Below are experts of layer 3 (counted from 0) of a mixture-of-experts language model. Rows are named router (the router's row for the expert), gate (a neuron's input weights, with its number), up (a neuron's input weights, with its number) and show model dimensions 392-447. Each number is 128 + 32 x the weight over its row's rms, rounded and kept within 0 to 255. Numbers have three digits each.
Before each expert's rows: a language model's description of what the expert responds to. This comes from a sample of Wikipedia text that the model never trained on.

# expert 42
It responds to: Article-following names. Heads after the, like University, Academy, Inc, first, main, and initial pieces of abbreviations such as .S in U.S.
router:118078145086133190148138106132112068126157127114139108160147136151097131121109147125118163131141094105132121151136058119115123145134126059096159136121145138172115135107
gate0:115112140119123170170151185168110120119110131072119038121123163101135137140172090068156084143175153104039066161174121062110147168141137116149142157139133141153121088139
up0:109159109133094138160062155113117115205110112118151180132154158119088097141092107133085065089109153121093171154075105145120129129077135162108174173165143172132119112133
gate1:131101113091150134096120115131102181112162120170123159119155102106159141102137206082136139122115157183153110165115127140090167159131208068131125126139153097140077104127
up1:134147098151129123140141145048086118136124144065172120132111141175109072128102097174057140099134134090152064132114150136158131121152082183189175116107142125127142135164
gate2:183107090130114095167098170108164128111090117136171129096114108100144134109104078139127128128114152180084178169132193149131093075139094142103149088163173155116148137119
up2:129086111141173121137137162113156095135071166112149107120131161113157155095127165094127171098098152109108137129152198128152114057171081103112113098147132143129164142154
gate3:169135109146079158146109115142148100138130135109144124175133126127070150080094064172143145191065123096151122104151116148121053078091125093122168148089147156137133119099
up3:130122124138128146105153087111130127113124121122128162128149202182093155077135088169139106144052100121147090111115115121120138134108115142124146104065119116114138131098

# expert 28
It responds to: Verb complements, pre-date spaces. Words right after verbs like began, continued, ended (to, up, using), and the space before a year or date.
router:127136171091122123094164117077158128105147146143039156147147152162109092113076102126129133150120109052161103182064187132095120125115125115117086073196176100190123183136
gate0:072169143172068136156098086128139132124138115113195167037154108094202137148145168163157154196080095120173114089109124116154120148171191140060134177128162108137114112163
up0:065152161101095175159176131113190123136167128158089120139172121102086126110105106104095145096120119201132177146120140106097092115191153080090144147156115092130145150120
gate1:191130153204138167119163085137108141154153093144144102141143108105143127088115136156128184194110065155120125084079107139166197124097075119083112121101092115170174135107
up1:071136115057091083159057158147151112093119146124097136124138096150177122124135131139141061099113126109144133136176197124128092182155165154116182135147159147124102139143
gate2:125063103098117125179086097130052106155122152104099161088102137133126149115135176050168122157140098191145156042123158107131119160121163134108106192091147137063190062158
up2:121122105106153157159126065083112146127145092090091169082145086153067150118096165089123117117157131159161174048142189128118112126116159178109137117152165172121101098116
gate3:111117170075109156143161150091081095147117094091132118095110143139209091122128088128198090198172132194160100099126127117089146097113117136135084148089129112121164116151
up3:140147172047126119131141083121095109111105087092110140089087159110153105078158082142135094181118110152115097089095115143094156076161132101108066094084065093129106079141

# expert 60
It responds to: Foreign names, countries. Inner pieces of Slavic, Japanese, South Asian names (-ević, -ova, Ninz-ab-uro), country names, and numbers in sports tables.
router:164094102156118155196105116147112126114128065177186139119123205140180135149149141126142126086137110132151140090194111215101149084154093123108082146094058116164165111136
gate0:155098102111167144137206121083157146148119066142157070133121147170094089093102120094120092177182119097136171122140185094097166130096090126170174111113130096152119102178
up0:100136129095168146097147182123129087124081144179155121139131125141066136170170124063146092139140108145134106135131062114106138215147106186185168152140137093145107130136
gate1:133125126152081183135135123094096103141109109124159159203111145123088106119083143160159128119152155102106146151141138081165094091081095142172115124069106103107077075171
up1:114154137098108133116159166139120131107138105186126130105117155104139093137062099071133178112107098174137087092115182122073173130112154135125108107141135157153163110076
gate2:167189225129105097141101095062121199164081154098117138122088159101147155168126092099151089072149191143112090151112107160121109103119143159124107138136085170119121112070
up2:123090091119108121135115128129155179087180181117073131163082120115120146111158116088127112063157169103057124149086109130125128136086081106120171126132150174104181157102
gate3:111096217161160102126162183158137125156111143167112155202087131096111159112085146060155093128120118114199168108143096158150044131118184190026100173137062096103212131125
up3:117134129121130167155116091136122113142132139110122093140136158105103082133083110160121194079109133110086155138105181132108222130092117117150110087165163185147103084128

# expert 61
It responds to: Soon adverbs, stat tables. Time adverbs like soon, shortly, eventually, and spaces, pipes and slashes in career statistics tables and infobox senior-career lists.
router:074129122132107068145139139140139112151073100169140116157161196146142157126141121118086125121139161147169153097110160155111127154170127098149147110138073106088127155108
gate0:147138190069067125110143095107111175092095068148105153137171085142132110186110120143093158112156143080131166124152114126134169132097111174104167136118158117172142131165
up0:030185175144117151203120186153164088107143124123172173177087153093100129093133147088124136104157090184132138178126154146194080136119144156165119139117159141135061125107
gate1:096056088101132112076148078126117147118155135134127166106123117127104112113105094140167118172120123145110109121110159172140123100096194125193084111117177135139155196074
up1:124145158142166135201119098127128194087102103106153165140110099092075169121205159147154125074154108115147101109094083124090138138167128085138148045136010060113140079175
gate2:102150142130161176142116137152138101091128197169161087136152167196112144133102130123106170087154151116133119135222134127130149138126147179144105122108185198109149120084
up2:100154131100096120167124132149109120140141077147071085096133124189056130096128164160137079183102139092102174070103135075131111117118188136167144099113193079139103159113
gate3:105107026182123113110131164101126103158100104130203132161160120196129078127131126157103097149158146083096081085121135168120179137103121151089157118081120186124118115122
up3:143127113147124109086145165181083130114131093098115183073114131105153064157135152084110137133130151119096147124071145109166190147138177187052102137098143128121074133114

# expert 40
It responds to: Name-ending pieces. Final pieces of European, especially French and German, first names and place names, e.g. Sebast-ien, Fab-ien, Theresien-stadt, plus born and announced.
router:049176127188112151104136134100145140093155126116131138098129092147080127102102170119124138166141138128115121122134141167154162094096143143121127054122157138125101202126
gate0:102127130155132118124123123171109158120105137142131097142089095089141207128178132145066111048156144114134106100133115135140106069089150160149163124121135163083064154124
up0:108069120139135197164109123142096127116086164161204154129097118077123085123133189114142135086155155160169112082155213081147112121072099143177164145112141187103124137094
gate1:139138097100159182112178099111106158153086186098133124127188105118121127149155096162129140096129182139136111105118176156122086145122142119106096102121140124099116102159
up1:079125129185099179181205115152074128140150135084131149128147140131104117183161187148145072075172135110091160199108178137089067121175174151178116163131129091104125102179
gate2:211100072116120128115081165131124136141128143153163115173099101169173146133173142162131117134110150126138152139174077156168115174105177124179166207154145114127177128088
up2:165180132065146103150068102127159065084106128102121167127157145165142149105083123180105102085145123172092134141102149158100158130141110113128183091183121083135075134146
gate3:082177127119131148119097105108128095086176087101146134164122115151148117238126179098125075107094142146109172151130107129159191099082126169103122094136133159157045158124
up3:189154112117102115111101099103119198111128140131068096131094115124105119159144088115089153072176079116092153124107104100137087138104113110117104170105105136088178125114

# expert 44
It responds to: Name endings after vowels. Final pieces of foreign names and place words after a vowel, e.g. Sirohi, Soyuz, Waterloo, Fujiwara, plus Kong.
router:139128079106121098082141156118148128035101065156088098096135131084109090163131147129169105146181201145157077141133146141106122136110098149194180125187139101102075113172
gate0:150180085106094054143170124088122126185097103111088128122146133144166137114159144154188126142115134138130131135100122116126124125100116116136197182082140196153132109092
up0:147103092103127129130200201070048125139156129110092156189122142190128131118121143081191088088149109137122119068056144099091137103131112160100124127120139158111158117090
gate1:160117156153070158110148136106093104075137130149122146097114152015122148144146182082090108106090139101145100129161158111066122143126180092177130211148116063194191127066
up1:103171087134100152132178076093154131122137138121128169122150122102105172116116172097180092134182121156140085151111146164165117057129058119163122090168138171179071170093
gate2:082108128136121183103166191118121142149121066152121170221104081128128119109113167117132119123133093107100107116190145127071107117115111171128136111165151163113149099158
up2:151143128141134109167098090175116100147133191146189089070145184168152138141137097151123125126124118159171163121102111112180121116165153111109108150073098102141118136059
gate3:093147140161171129142130142141088098113082127158078041193066107074120160136066116104116131115172196093113107117083178121117146088152116139151152080115095090096121098056
up3:180073138154111094135168139165166181118147073127113099133117189120147143086134161124127140188133120155153134146144173096161119163108200125158116108172154108121155195116

# expert 35
It responds to: Known as, punctuation. The word as in known as introducing a name, plus commas, periods, quotes and spaces in prose and tables.
router:154175132118182115087125147066105161109096148101147190090154141105123148082188094169135107174102131154116102171083110138130104142139127121099149113109077162147080151096
gate0:072077154161076121114122110182097098078178121156179080158168195145122094222130172067140139121153164144154146138123140146057113103152125087083126126123206142097133089097
up0:143166129090154105116131110133149117186147132094150132167108130074117115128135105092120106078089084094126111038065089127096049082098124136120026116171058125108142143146
gate1:010162166137162112116154088128144110119113109134134131177064146116133156122101084133118212190071084105140095059130056176127074157151154159128140127060107111144150147136
up1:153138066111097112120110061130158107119166139102101083119138145178106138051125065105092151063129152184149121098140150122106152090103100080102090139159148139099160139138
gate2:082095070192095177125051132188208072118140113166156086137082116121144116160188119070126175137197113152161084127154111121095179119094135167152163102121165076140191084181
up2:134113153157135164091076160126196154142096077147074160071093045118165132170086121143194065158136107184091177140174029132168137212133131144150157144181121152116080111143
gate3:122090133145098158146162162113116139122099161118128125167127118044115105164108107114161148098142127112152094091107162080145147110131069110163150106095188126111141129110
up3:105109127056156144071107197092079159156101229059117123122092093113154124135110101150151138163137127164131068123143160108175122098149139112077173108095128091133159161133

# expert 63
It responds to: Setting preposition in. The preposition in after set, based, held or formed, as in set in Boston; also table separator rows and cell pipes.
router:142153167146164115120112204079113149082140164141156132059173096130159234083203175104196101151171127144070110154061115130156104149178125132124133126091105156125128154108
gate0:125119122127120108149149135061112145144143134120132087149125117100147148087068092119136139087152112176099136174140086044163150099145128145120079123173163115162210104155
up0:100169128171132129170110138127172123121118124133131180126141179089153149048162145172105135164087158133136130103134120153242086097117184164118153119130163118214104105106
gate1:146139137156043136146144192133180154119114154062146101083104089119127132102115100126116147091200116112126096170095169083170145118120157213082129082149233113156129168156
up1:142083153108223134137124068125114139190135090154119130173149179107087126165118141102116146206123110120178173122151103123102121140138117085168169182159044138080116116167
gate2:126111110176191152086214071130180114082174139130097140096118089093163158125173116060070171087192126176094142152115138060137106144100112091103134155133102089112113127148
up2:187215140114111121107037126110062167152094078142183150138086086168068103083114141119164075179077142077159136087112123195154130119159130166138074072125108117183099094097
gate3:156121112123164131070143134154087118138156099128169191146103174112157121148120074120140134135065120099125038144118109090098156191127091126137100144104104165141022087093
up3:148083154057139126119113145133115123137124146055146056143162096101124100066145123075142088147142107135102171203142168154101100118137097120143157092091063183112141188152

# expert 39
It responds to: Table cell openers. First token of a table cell or list item after a pipe, space or colon, such as numbers, country codes, Writer, A.
router:121179133112177138094117136060101165133102155100156175102163132098122118097170095175135084192108112143128096168081087123134111102124122105093146123088081150140088144104
gate0:122135123131080197154101134143112078131139128126043134175094125107133144122076113111199129121122060153137115148179118133109206143083135071161128138125097130108196162126
up0:127121098105143088134154123152089133126145112097154087144123135140152117177200134122088129121070151112176115139138163146133112110141138164124111122130163152097151198145
gate1:128101184111173110248080154117166147133123124106113136101130123107121088170120201119126142135145110141122128104087067136165104121069073112134096142113156082122112102114
up1:127161072155085156059120130158143124158186159154157142130144135107081135080103082130148183094160196174116129153200134157130166162143164123145188103135142135124138178096
gate2:105043154131102198139105154176152125135127149161167138126109109122130148126074180095102130125103136146112076124192130164114173150162151122140133176152106172169114118103
up2:098101121078113173165154186158140140147170151139161094137096121147126109123141119144129093129156115186136133098186093122152107161147138113119139099112091129107163092109
gate3:127085140118134121142129154120152094134151128167113124096177100111132124179084049104125100141145125151169131164091165124089088128135117118109152131160167161111125130139
up3:110145150152146158109098087115159194135155140129120131121138104130138173133136091130103127133124111126062148109162128102145137073102172099147214125151140142108112143178

# expert 1
It responds to: Section heading words. First word or word piece of a section heading right after == or ===, such as See also, Cast, Early life, Plot.
router:116112106131103193152151075131130153101152138089101090171120138144132096126118103135109161146140104149124176124181068164106115081106093130172094124126113080118111120116
gate0:102115099126090156145100100111102173117107146166151135120112133128168097159173110122154155155134099172139097071180067200122104195149075190144117154073093157083135114156
up0:130121171148135099134170180116091086195125142061059134131121150092122118117061116099157115114148176161082138172102117076106181154067162093182132134157123146114139171045
gate1:172154139103083163130105106123157116117115155076112114119150128143128197185135078114119125092156127109093114058071132099132146160116112148127090132126146141098154142158
up1:119160129084101133130119110117126164108113155069117168137127096168090172198112144102114044139163064150083124049041131106113147180079123131130126086146092183077162108136
gate2:190136143088158132166127071093094116077162046185114113146111054154103130132187121162099133149102156113159159141117115166126052130168123170124177128087112135136148118141
up2:097162104158106123090101165097188118081130093092131155126089169166091186150092161136113143099179064154137119156178147096126109113155151095108127106198164178160141165108
gate3:121137171135151152123124154110149102163158157152143181174178183138048161077138122073170126148189093211193126143137154140174092150153116119175102116124226217117140140150
up3:134115172128098128107175179098142110124150118098139203138161181102089133088064136140131169145175126175128144107113162187139114111130101085172076149156197182089140155162

# expert 33
It responds to: Mid-name word pieces. Second pieces of capitalized names and words after a capital letter, such as P‑a‑olo, C‑fa, L‑im, al-M‑uk.
router:165147178110173114137107108147149128125148224143118111120179086123152112090182065146117104102106156190145139173140078066109163142175178151059115085100188105143171151136
gate0:139166105082144066124114136129130139143135128095144102175099147143131087072137129163107103098132118093123194138161088154085180117032176130101045126131154112107178129153
up0:171115110164058122136131155117211101129188148127135139164158142123187142181104147096078144090105125097162060071083091116162118190145135097144175143132156109169112104151
gate1:090166127139203141106122039092097184156107112134101140083146149137102138144133100159105105107066146153134117130166126055124140119139193131150149081176051179090079127135
up1:086123070112113084165090139125142130173130096202092095065126139159120135152102131130103189100108114124123125133136118139169161083168152113105177169126063111123114139137
gate2:115124124188094112140098127070088181146191148091127086122133110083159115120106072167144081150139155151147114177082137075170099180168122166111140122155135095137153193152
up2:102145170168146186136129116099025106157186107122129138105107152137111126115112138076124108115151135137125161131149136134138150104146158134164103114135154177167115140153
gate3:109140150125099103096087112130138115128126129078137161176113135082147145082119167119116183129117114114117223135120101159177085097182155149111183135164125136118074115161
up3:173079151130164142153110148160149106130063151158113134137078120121047193106143115101148175107098078153097162134169138126084081147136077133130139062116111112114130111109

# expert 10
It responds to: Male first names. Common male given names opening a person's name in lists, tables and credits, such as John, Michael, David, William.
router:175154156087121141136098163086189163179153176115127130134081190096180107094120114149109121149078098123108126048137078117119174107115143132127152126127138102088107132100
gate0:123098068145106124130139180094128117113119114121081137143153120157128181146135137089114117160116169129148182120115189106113142168089112111174128117105098163159100146077
up0:143122152125073118123151111085143121142154173091107106069102098138154114124075146137175122125085132124128196173073128110157161127147135172136153122153156121148172108177
gate1:145073147081157108145184146157105170092146157152121163056167098166130138141117144128127099078181139103126167101107186063137119194157124141140156078181138118202117098157
up1:151157109097174158167071118188123114091103079168046153147112146125155114120212116184106067146099081153167130140103127143102132124208139137121041159139141110109170033149
gate2:100144133146110136141112182182178142138070109102197145173161160129131121128131101116111149127167130176133179078122135142116084141130097081077211130118088143106109134078
up2:102189087142112151103118156167180161159149144146156124109141167140156133135140097124175099149091090177136160129110165125075179077109101046054146153176130126100123119086
gate3:128176153120149146149110125185127182150051142184169177176145134121153082136186133141143063098173051164084149153156175138145136134127095166141152086158114123138097114053
up3:138167171145098129102149090109146162165151122168195147081134130138141095073124137112108106084198080151055076127129138121115180147104149113135114146164082150136101151083

# expert 17
It responds to: Name-ending word pieces. Final pieces of Latin taxon names, surnames and foreign words in lists, e.g. Scop-oli, serrat-a, McCart-ney, Archip-el-ago.
router:130136122147150084088137108153074149123112106133181165140132151067083141098158154126121117149135093113099160124234115108096157153152130147122066172158103107163104141109
gate0:104107107105139120077085162134144141072102136164140083064087141144099112106115125124100056081105082123047094098134112094125144158169133110115152145152073180185065148184
up0:172160091147085140143137088095120104118072099090156131140075119078169106137114146107143128106144096124172133112097134144128120133098070110111112117104199125126128117100
gate1:057171095139184108134166102089174148116081174044104083113105114114165175155114133101100188108137145120070065094183112127128159145139185107065109128154117132076068092118
up1:126124098175141183138180118148140100127087172102172115140146146126187186132102112111136143106126189101175106104136135115142114174160172161186115117136187116082115106113
gate2:155096167167121129126158092169130059171108143106169151167134132094145077171064106100134131085121069104152103120158102115120080124083103159104087091070107160156111128114
up2:100163175092162099128093138050139190118129109129104176093187138161135128110206137153105114066097132110093068167131149109135186134162173129142100185156154087148150160145
gate3:142092075162131132188143125137146104139142098148127182105085111071116151095136062125097110151142162138136160132146097088054140101117106141136194121136113097098210150085
up3:114132130129163228074099085111116095177105135152201161106149102116130163127141156098130092068118130118112156078137118104119173147129105166091141143124116099125109138197

# expert 52
It responds to: Pieces after an initial. Word pieces following a capital letter or short first piece of a foreign name, e.g. Go-es, Wö-ll-stein, I-ves, and verbs was, is.
router:158113158182138115110126133147175140177159134071135118168089085152091088178109148149092122057077144117147138101091112114151144128085099183154129136146136064070159149100
gate0:181100168117135094131128137135120118181129069107120130162202132087172179129107109176089121082150109109172183088146130141184137125108139138114172126130103114121147144158
up0:081183118138049188140147132160146139130136165111103155123094118135041140099092129109111173147127121202150090098121108144069103115178189106170174132203170086194090128113
gate1:182116189108056110112147126106092154142145152112159135097145133137077136085198160219079168134126133138181140117180095145135188128182117077121173144151167149199103068080
up1:056141074141143108121035102192082146149065145192152106098184171170179130085157132086156103142059125166133089128140123164187110119103106212127092086131119124192140101210
gate2:113111112148156203107097095121159072119115129186140170131098201131129108109151128137128127157076098138135144126105101144107169128130115129165163096129190118147080177078
up2:122155118140085074136155172145102144056119133100159123125172115137121131145115169177088109137131149113160132168081207125084127047155140129136111165138111128150097105120
gate3:189151072091145129103140100170137156128140110135166087159140153127138125137134111113094114116122142144098136143110179098089175120174213099145050092129109155100155109128
up3:160134151097103100095133160145141145110068138181124154138114182168095159090081168128146102103108122131098125133108194134134128111050117153155105080211190089136147088133

# expert 12
It responds to: Capitalized name starts. Word-initial pieces after of, the, in: place and nationality names (New, British, Sri, Rhode) and Preceding in railway tables.
router:166097108116136106160127087118111162070175139124110144139101146108142184118130107082149133169086143084152130132144115081109119112177141134125083098090110112104104131111
gate0:124142150130041048096194067124085165161130134179066140129137124168119136134082180153153093104184127126145130128092119139172090126093121060171183071183078241136074130135
up0:110133098116109069119152083102156195098161119131076167131099181142139122098131158131082112101166111111137141176075131127172112153124148084171131094169106183117117142156
gate1:118122108166119139171120153143132153140133112104093089162135179201094126099137058164078139112103124152080106189120070085110061146153153149156123069108119135129078101085
up1:150117111147144141152076146073154125171120130132157137101105186096092116096100195121127124130128116131097176114110159168131118119160178137095136124118098159132163162142
gate2:109133108098127084091076162147101144151070118123170123115109107144116098156095155074081149116138136083107157130177134116157150092192136099075075108183118167162131156111
up2:141142199125175108144144156109084096090141078173107102117104160127123110153108137127087129108121128122071104116125121110100132135103171096147053102130123099103149151155
gate3:105145136144112088182146168138126103122112127166094090191080132128083134179100056096106117119092148111137107176091087134103131115138109104187099146113070180178075094151
up3:123065112127085153101088164145115140149111164162105138145143122088087134161129098106150122161097135111123121175080088136120166104132101133104106168132107188147103118146

# expert 16
It responds to: Nouns after modifiers. Common nouns ending a short noun phrase, like roof, eye, rest, wind, plus digits and symbols in coordinates and percentages.
router:145132135120108083116153106130118151175076148117146184143118131136116130090121111125145169108121176147129131158127182125067164167064171116154121134119110113129159134172
gate0:109131075094129143074156102168080086114155144130176130134133136133158168148151099128095118138113091142141149188149094115128062107182102151132137095196152135124129143137
up0:124179145082072115147091134074149133137106122179096091065142107170153076120086118166180164147104097143141116078163141166138166174123085171130110156078055102117143101141
gate1:110123086121127139080173127162124126088096104177156134166122162127108170125136179136116064141122099150152093100152173142120158100157093126116120081123119146110134111186
up1:113081092128092162111153078160129105159093107093134149189067170108112173104063127146063098082174169139192096139124178135186111127097126106177094096109096103159101140135
gate2:179147134131101175128112108147097146140136123100139120118078126139133079122157069187128137191101112120119129116134062137056162152108173140122118123131138053141124079134
up2:140133151071125100093149091062163143191153123104137148150186194153088109162147122074124099134114067145158084188193163123193146131090163092153176117106097119153064141098
gate3:143143092180089114118103143112156173122096127147119076157096085119121123082137131132092180154220191136122086141114203151154140132099161147156169128145108105092118192198
up3:177126148120147134131137174185165140122110101079101138189176091134070166110094163133131087151125075120146122133128172124194109153087146098150186119078156110133124145130

# expert 0
It responds to: Post-w fragments, commas. Word pieces following w or y inside words (shaw-l, bow-l, Raekw-on) plus many commas, pronouns, and words like is, it, while.
router:127113153185109133193108138147128069187126135121080091114148170106127110171145113115104131175145131151173108192112128150110071120145151093096135156133082098186153042149
gate0:117134123148091083106038146094122133111155151115069124123156149133141158173160132116162090143144138154092184158152181115101094153130130082189129154189136106173155155072
up0:118115112134160147115082091170134131126150156172150045051136139081115130118079091153154133108107139094143098135111079120165100121064172133125132147097152143118112166137
gate1:119149128084163106144142127153166138141112124047220091149149073089119099083159153089085086126118129085122118123214128123079182132139069142107169123138096142177170117155
up1:081106036154152095119110173123147154135136120113117139137165145148172185116078139124119146171217119127078179148151109164190141046155183152138132085135144136139066146136
gate2:129115109110125136129131079098121159164181127182139190161110074136168141180118153112179139075173152136127119121160099117151171133181110104123118076038139118064169117132
up2:106158137127098199112116111110141140143158159170141133158142122161147172191109161102119173022160110143101079146107094135150164124193142111114107109075144144079107151098
gate3:153195187083141113099063158150115143164095042107163093141142129118111070120134164130127103098154094130092187146181108094159131078180145144091111108120132162156119128175
up3:144127163115164147104106143163096098087131117135126119106100140150131097103194145161214088061138130136106082196124119093174068143124104159136130158097114080175131100152

# expert 32
It responds to: Pieces after name starts. Word pieces right after initial letters like J, Z, Al, Br in foreign names and terms, e.g. jihadist, Djurgården, Leptodactylidae.
router:107140125069085065144128144128099105135162169151058123155136168152071119125131111114112142172139110130123098113152152115153151143128147115104113131129102176151180078175
gate0:117131034122162111122066124153054131104129164176136095102168123170087144106146107086098141101148124127085115102185213146101090099164189103142102122139132171145103145166
up0:161142068085137104134102100171096116146092143143134183096133139132084110194173196140175119082155094168131090121121175109147154073135097072131076108112192152108144124090
gate1:131113139113186117084072137091117083056165148096088129129152155140135099168110189128108110089156133091186108175065125068128138143137135131103094157138115134073102153127
up1:093107176158122137138136189133157096118063126180108171138119134104183140088154134106141131086120119115099157147096081144081133168186136105175134094159101081106155142038
gate2:173153164115179098197075127104157136092143116129136095168128135126169107131132148143157068105083115115120180175124142136066084092108131113120111154228141135121108108110
up2:127156052153163068125136156122087132116156131139119110152098124142078130114169096181103131163159141097126177150100180180089120069135116133159185166147084128184185097104
gate3:116142143119098138149114085091100115100168084095107128106091115145089175207148115076102112148055167096109114121137151185084165098078099150154129146151130137128137096092
up3:074118104099095084136152102096122101060149079096111151085110095126101168181159131096109133153112197147137111158119177181079143135075126166123176122112141166149152098102

# expert 38
It responds to: Bar- words, election tables. Pieces after Bar such as Barack, Barnsley, plus time, coordinate marks ″N, and cells in election and data tables.
router:153131161141149096133174159150140150150151075091097126102135094081145136151151197106121112110080067186108075145091144132127153148161144154120106159185139087116155141140
gate0:133148049161114102204154113089138118095123148114116078150156133128116192099066133074129137144116149115081157143185123122141114180069137136105204105139124110136082128128
up0:120146067130154141150135110106117113145096143097105139150152163137097191094117153065177129115098168138121098111130134063153129138075158123097147111154168128128077148132
gate1:146086107117139112135166135153159163166148115119100178116134144118165138169117076195148121131132164186087141159153131107083136092076166090087139136151112111112123121134
up1:133155148145127137083144130141127186131124063176042060207192069115159131149146126126147131102131115116058153123120092162073086145147167122093101116091109140088095144120
gate2:125166149104136181145090141097107134086102105127103095109066175171095160126107115113100184097193128135127128166166121085147168085129123075113080157176165103102109142126
up2:156182190194183162129138073118122116125146119110116161107139127176136091098147125079121103111134178124150142154138055095116122125115156127121118099083128180087167070202
gate3:155179195092175147144155081080136167144187166085098116122160135137101115098139159087162162086108115174184141176206105138168121111156131181101168122116135134168137100181
up3:184186117076149070080106095086111121098131106134086062177153130161156045155115106129169120118145133112161070105108121134133092161157140131117177104088133115066072142129

# expert 15
It responds to: Predicates after be. Words right after is, was, were or be, such as going, buried, located, described; also section headings like Plot, Reception, Gallery.
router:127045088130125096130117120180147155116149153069168109144083116128182133149082154123157146076101082098090192082084143151166086081121120128154129141091132183105114118143
gate0:103156160159143121176098205108145089156124107162169116131175125188214125129089111167126109101071160129147101140099136153111130120114130152143136094105096165156174123166
up0:147152120117064110127178094080090135114156116078100141114082083079152169120114111178083119148135108130122060061126164142160084158169084130084140081137126114136117124113
gate1:185190101100093115129127163106092126144135113104136135115130143152099117133143127157098181073165166091072125106161160092182120147092101084183099091185123139139179090090
up1:137076085115188160081183069121148120133183111112122142151068108167168054121163130128167132185105139146116144163106123133067098138126104168063183161068090091124125098154
gate2:118144138093127083092137129146150108152126188124113141168075139166133169169101162166048084109126120158100177092102182169118097095092112121069110153085113192160100163192
up2:142164146200076111080105127087119110167130165140125150134087142152110110136168139110152205092146117144068164162057148176137112148132074083080124166133107077132112119130
gate3:083086087137142157163141122079122144147134097109135158072142066107152165143140155101147134154170185202116107147128161114155143119114115180128155146168136153075160122136
up3:175147133118087177111119180119141081132142175124136116148119149110119169139111076088074137115141098049137078135124054120153118167142171087105120034082151100193069074073

# expert 6
It responds to: Mid-word continuations. Second or later pieces of words split after short prefixes like l, un, pro, (lucrative, lung, per annum), also score digits.
router:101112127123106179047140084167141085154137135130160120114069080127143129122142120149147171073152099134057119128169155159133150118105104088178110107074144151146092200106
gate0:170158104102090114145156100088079234059115117146128170074144122148121109098096177113130127169104162147134120128118124137126092093052165167115171143114117157115097134134
up0:084175068140142132116155183136136109093124102143107140117129138128141162107153132061096125128091119124121190086139137176146153107100142127077129161107176100123104117183
gate1:135157139201123159181129134114128161126147145117129093167163086126160204167147111163173087152152154136136127126163137138112103113158163102086106097111177196160150131086
up1:183108058066119131036094137102177148111092161152124136080126122160080137099180160166083140119135095086092079144167094181136154069094113167206141076163100110153176138189
gate2:128113131107090137118185104068129114146146159103106065126087096100105078149172146151177097135243142104146142156082078135205045107078078144176117128152136065143147102095
up2:096109201115178122096126111086080183118148127144104139158115128123142123150110093208099130113105117167120095144141130127150111144133178101155099106103121162059109144145
gate3:141130107172160072118095107135157120175122098117122115165070119141209149165052110130072142071134101121151129146130095163107106121171056189186112095134111095139176148171
up3:095137157118103090124118111135144147086132056171159125126136131115168153137083094126182115170129164115122053167133117133066112145126118179147132128150121144147212139196

# expert 29
It responds to: Make and give verbs. Causative and transfer verbs like made, make, making, let, allow, give, often after has/had/with, plus articles.
router:118095090144101188146089082101147118125157137103088158116144119177119147107076103121197120212133096117123144077110120085106109126152176157085190108093129114145201148118
gate0:146104136147122159142105095145077118102156129138130069184119138046142124112181095111169130140087147123100108136113144178175088132101107175114061147148143173166167100082
up0:147128145113111095094156148110098142163110130124119170104089074129078154096022151116123115104148145156159064127185147034134127131107121127122171116176136131119112149146
gate1:128128132137079169128078171191169070130153139154202058166124101138172112106162132133136161080101138069148111124137135154161104126096105056094129076116154120105165143124
up1:133091102098123093119161133133106148177156128114130187072123074149119120143131148083134107178122134160124157106109074123122131132162173125175138192125099116110080144219
gate2:080207119155132085149130083123152079105167150207121099120063111140145134113103109084083143082108077119110139148093151133072058166110098136094150044168171132141055145100
up2:171110204097081104090186171134117202176155089096138116132208113080109112158116156161163182179171111110155174127106118134123136124131078111078118199103110129181049109159
gate3:109058142103150092174158108156160134207087155097148128153151128123117129107093075151111117157184153150102099092096199215142141185162132078152103168049089112105120141090
up3:162102124090115098087183113115133134150153159063151109121091124122066141084139043199108142163152146146118161091103118163136124163141181093150121115083140106069140177084

# expert 30
It responds to: Punctuation, table separators. Periods, table pipes and line-ends, quote-periods, numbers in tables, plus adjectives before nouns like comprehensive, stolen, private.
router:130170120119183137117114129067122149120102140090155180107168151107099104111184084173136110169109128140114112156081096114112096123134099106091126131090087159151075159091
gate0:185134113155127145090143108122126127130088119180121118119106130143158123120086140115080127139120167145184161176111174149170134131085087160138122132139142084123125139121
up0:103140073079202185128057134140095073064075165085157151073125112199149106172102133188144152125098097126192109090130104108102115132111121150125120148158159141134136179111
gate1:086151121147116139065122113130118128099123123107099101180175128077164071157131146126064098097181113101095103186148132095116172069096141172084190140112111186155109084081
up1:143131114117121112046124073097162125076121147101107113111117111063191114143117152130132089111111143100110145163105106115092156102141098126106116196141146122149139085158
gate2:100092133121131096123125153162165103080143158140167116131141159127104134059136156144193145211121095117135104105109184174160111119140078089204140125127133143113059152085
up2:175193144122092167143087103103112203164120155097076128101127102187149107175095129145138102071174155124115154148170084126121125185099187136117121114091118129138186082140
gate3:160114169115107118142122114134081063169168103098137148120089092093102112118102131057190109085163095071128117088121150103104110145127161102111137142141188102140170129158
up3:082117114136171136067123142143119114064173182137176147086185099107220116111092143098115124183084141106068123138120094173092175107147146101092130118098142120184066094112